Experts of a small language model.
Training: a variant of SOAP for the experts, 426M tokens.
Below are experts of layer 6 (counted from 0) of a mixture-of-experts language model. Rows are named router (the router's row for the expert), gate (a neuron's input weights, with its number), up (a neuron's input weights, with its number) and show model dimensions 0-127. Each number is 128 + 24 x the weight over its row's rms, rounded and kept within 0 to 255. Numbers have three digits each.
After each expert's rows: "mostly gets" lists some tokens that are sent to it at least half of the time; "comes after" lists some tokens at least twice as common just before its tokens as in all text. This comes from a sample of Wikipedia text that the model never trained on. Tokens count by the router's weight.

# expert 27
router:116145139106144157120085122142085113113144171149143092141129125109120157103134118183151098157147115131125131164112118176128111161099101161105150123096146109163098151108098128162143128110121121092092115121114167131118092134144155161089137137141133138114147126100111103160123129111161119130131118118118129094141113154056072134120115122125102142135104159207139152149135150116164137154124
gate0:142102120106127151097111095139095150046133130125133089144113091159092122147169167124097145125150156119161138109136177124125146138156140077129119128126119151132117163127102166113146101131130132102124119152127195108120128130162158170106147172131120148148138099074112117140132168159167150130131142122109120091133152138108122130119085129125134110105119138092113145145142087120126146133078
up0:126139154162128148066104201156157116117148110101153102145107130132148152149095126088154123091114126127150144130142106140144143125138140148120114148127132142086164145091168128102086160135158158120143128128150085138133144138128138112142189125121088084089094127135146130127132170131133153124151097129155144118170145142159129126138127120078137123159152126117136135172127109191095141144112
mostly gets: "Mc", "ä", "Bal", "á", "Bar", "Kar"
comes after: ", ", ": ", "- ", ". ", "o ", "by "

# expert 14
router:121103148114146114127105152132106101099154152147127129129139139146145124128143134121149132169116132131124144137117178137089157138106149158133115176127140117136151153108137090124152089123072115093111118160141109127153133110106101134119074113172160151116125092136159120127129169169173121110120105126146135121096127122068105103083091082100121155115126179137138106111137127103143154155060
gate0:151113117120153120112144127131103143111140095125143133129132170100094131145124115106132175136110119106121145131133193142100130149120150137131178178108086123160125123129106130111135172136109146139113124092139127067125133076128092085121116119139115094144111085179118154109113159155160099111082088130091128114130144151125134078082152094133111164115082126158147127137136145128125152154130
up0:086109124125110128163136159108107130163136111155100139144143171114155154145120125108138113112098151116130117119145091139101118144129095134157111052138120141118135126137117108081143188103108100135136099106154125136119132131153140086112130071168105093106118107130125093095121099077149161114128141143098135095143167112124131109110135128075090157138152118134153123077095130129162154117147
mostly gets: "Tr", "Dr", "Pr", "Br", "Bl", "br"
comes after: "| ", "- ", "the ", "a ", "(", "; "

# expert 16
router:111147113097125119111106092111110124132165129108127088135141149138110124116151167098137115187123119137148105178099150152108148110115131091145124143094132149164164138147087109123153149107090184123114134108131124101150086138113145130135125082197138135127164117079157112160116093135160133134151122162155164140134141116112122112122131089092160175098127126167145147135131158129138123156110
gate0:122158074116128150099103112114133086092168170118107110107136166119131167126128107136175110159110146140102097171116136135089110122177134155099093099086155116141126132127092093127112112113125137115132140114128107084138122119120122078143136120145145109083157133106121125163121118108181179176120132145142135121114147122117110137122129130142079161078141125162106135111123166118095141116155
up0:126083153100119078137145150162171114145082126148119134118128135103140130158171117125127108117125140136093114143155152160142091129157104131128123096093123161110176141086124151138112132143122111156131117143131134143139162115123156147075119140108086101147147096127106088104159120132108121129163153100135096129092114147121157159087114152085132097143096162119178115163102101122093094152155
mostly gets: "14", "50", "15", "22", "34", "13"
comes after: "| ", ".", ",", "; ", "(", ": "

# expert 0
router:155142120095164091102100148143136124128164158166123117119154200054139172117132135094150108168108110121151161156126135141147129156116157133087143125103136101161155151116155130159136149128121117127089160128138136163150082156102139109129125100165127094111144119135160112151129142129191124105164138185149165136114126132133128138122117132146135132133155130171158122136125142116166131134128
gate5:117128134168148121147110111133126140178099127092125142121153126107168119079084124111122116102122131129149186094148128098136137149112129115089145099191114164139124114106135117137150117145148120173128159110114174157181108105139128158130114123146170099070165136109134126115122134105176126130109159124141145095152139116116108129124083113109094129117166072107144163121121133116090141132136
up5:117157133118156150142087158160141077101156139116147157118122137128132132089156183097102120134101120133109124128040125115114178144089123179112130146106108157141109125146130151099164106125127126102080141132100138105124117136153106143151143117135144119099107093181146140113119141104159145123081144096127104131107200126130130126125125150156136124137160137119126133149110107147150107123169
mostly gets: "the ", "between ", "near ", "At ", "their ", "north"
comes after: "of ", "in ", ". ", "to ", "on ", "at "

# expert 25
router:132158165114130144106102155154113102118195164138121129123127141111121100109124106145134118186134108123127144175101168180102155160109132148133119126115120124120132119164149120166161110132122120097094121135120138154127101139122112146100118089167160119106134115079130094139104111184148115145122117136169109086121098087071089101107125112091109135134102109136169134151131157098122121138145
gate0:117134155090140139140132102204072108090118133151177122102132131148174161123144120152142145146149095142116132163100125149122174115118118125147145121074100122125128132125118110143150139142134129092098114083149127163126117171110127112138146146122122154164156177126121165096120075137125136129077128117119118106122087103143101135151135109089125162118126148171146154158102126135124169114142
up0:107123106120147116103176143151140116128149162147141158145137136130152168108106089141155081114143107141133127147102134148157154124127100124151163106116149097143122148155139150131121114145127088131078199100118143178117110181136166184148121104112120121125101130125128093134147126163141153163181116088116129105090093132120084136117134130104144166130096146147121135137082149148119150145134
mostly gets: "T", "S", "B", "M", "K", "A"
comes after: "| ", "(", ": ", "- ", "; ", "\""

# expert 1
router:149150120101178090114118124167091071138146158151125151133148147078139127106124133139146119146125132114152162129113114148119160144126171184109150153124148108120148140107139126158123129106108159113107124165123131140125091163141110126147103106138164126109110095088141112156101150123151150133122097156163145116171127143143077110121080153126099134116139126169164132132137106145193180148122
gate0:127135141145140132133116070131133098086104100110113120116134148104133119108131159137127154133107135147133110118087131108141097113119160131119208123130153086114142113108123126141073113137122153149110126124151120125149062132146094090119132127122180156080092148122135136168145114170154129108103119133138117129147161154105078138154132129101138193110150139099106132095073123104127126105115
up0:109146145128145135134134167168142131149106118081097127144159106157116133072161120111141127087100092167124151109125121162187149121125175138143137128108138157174120137167138108138123131107150166124148126092106130150134153086128147125136142161142141102151119124142121136110125146113081138099140131150129103124090159144109108127128135103110083087089098155139202149166161105115113144125120
mostly gets: "the ", "The ", "their ", "his ", "this ", "many "
comes after: "of ", "'", "in ", ". ", "for ", "to "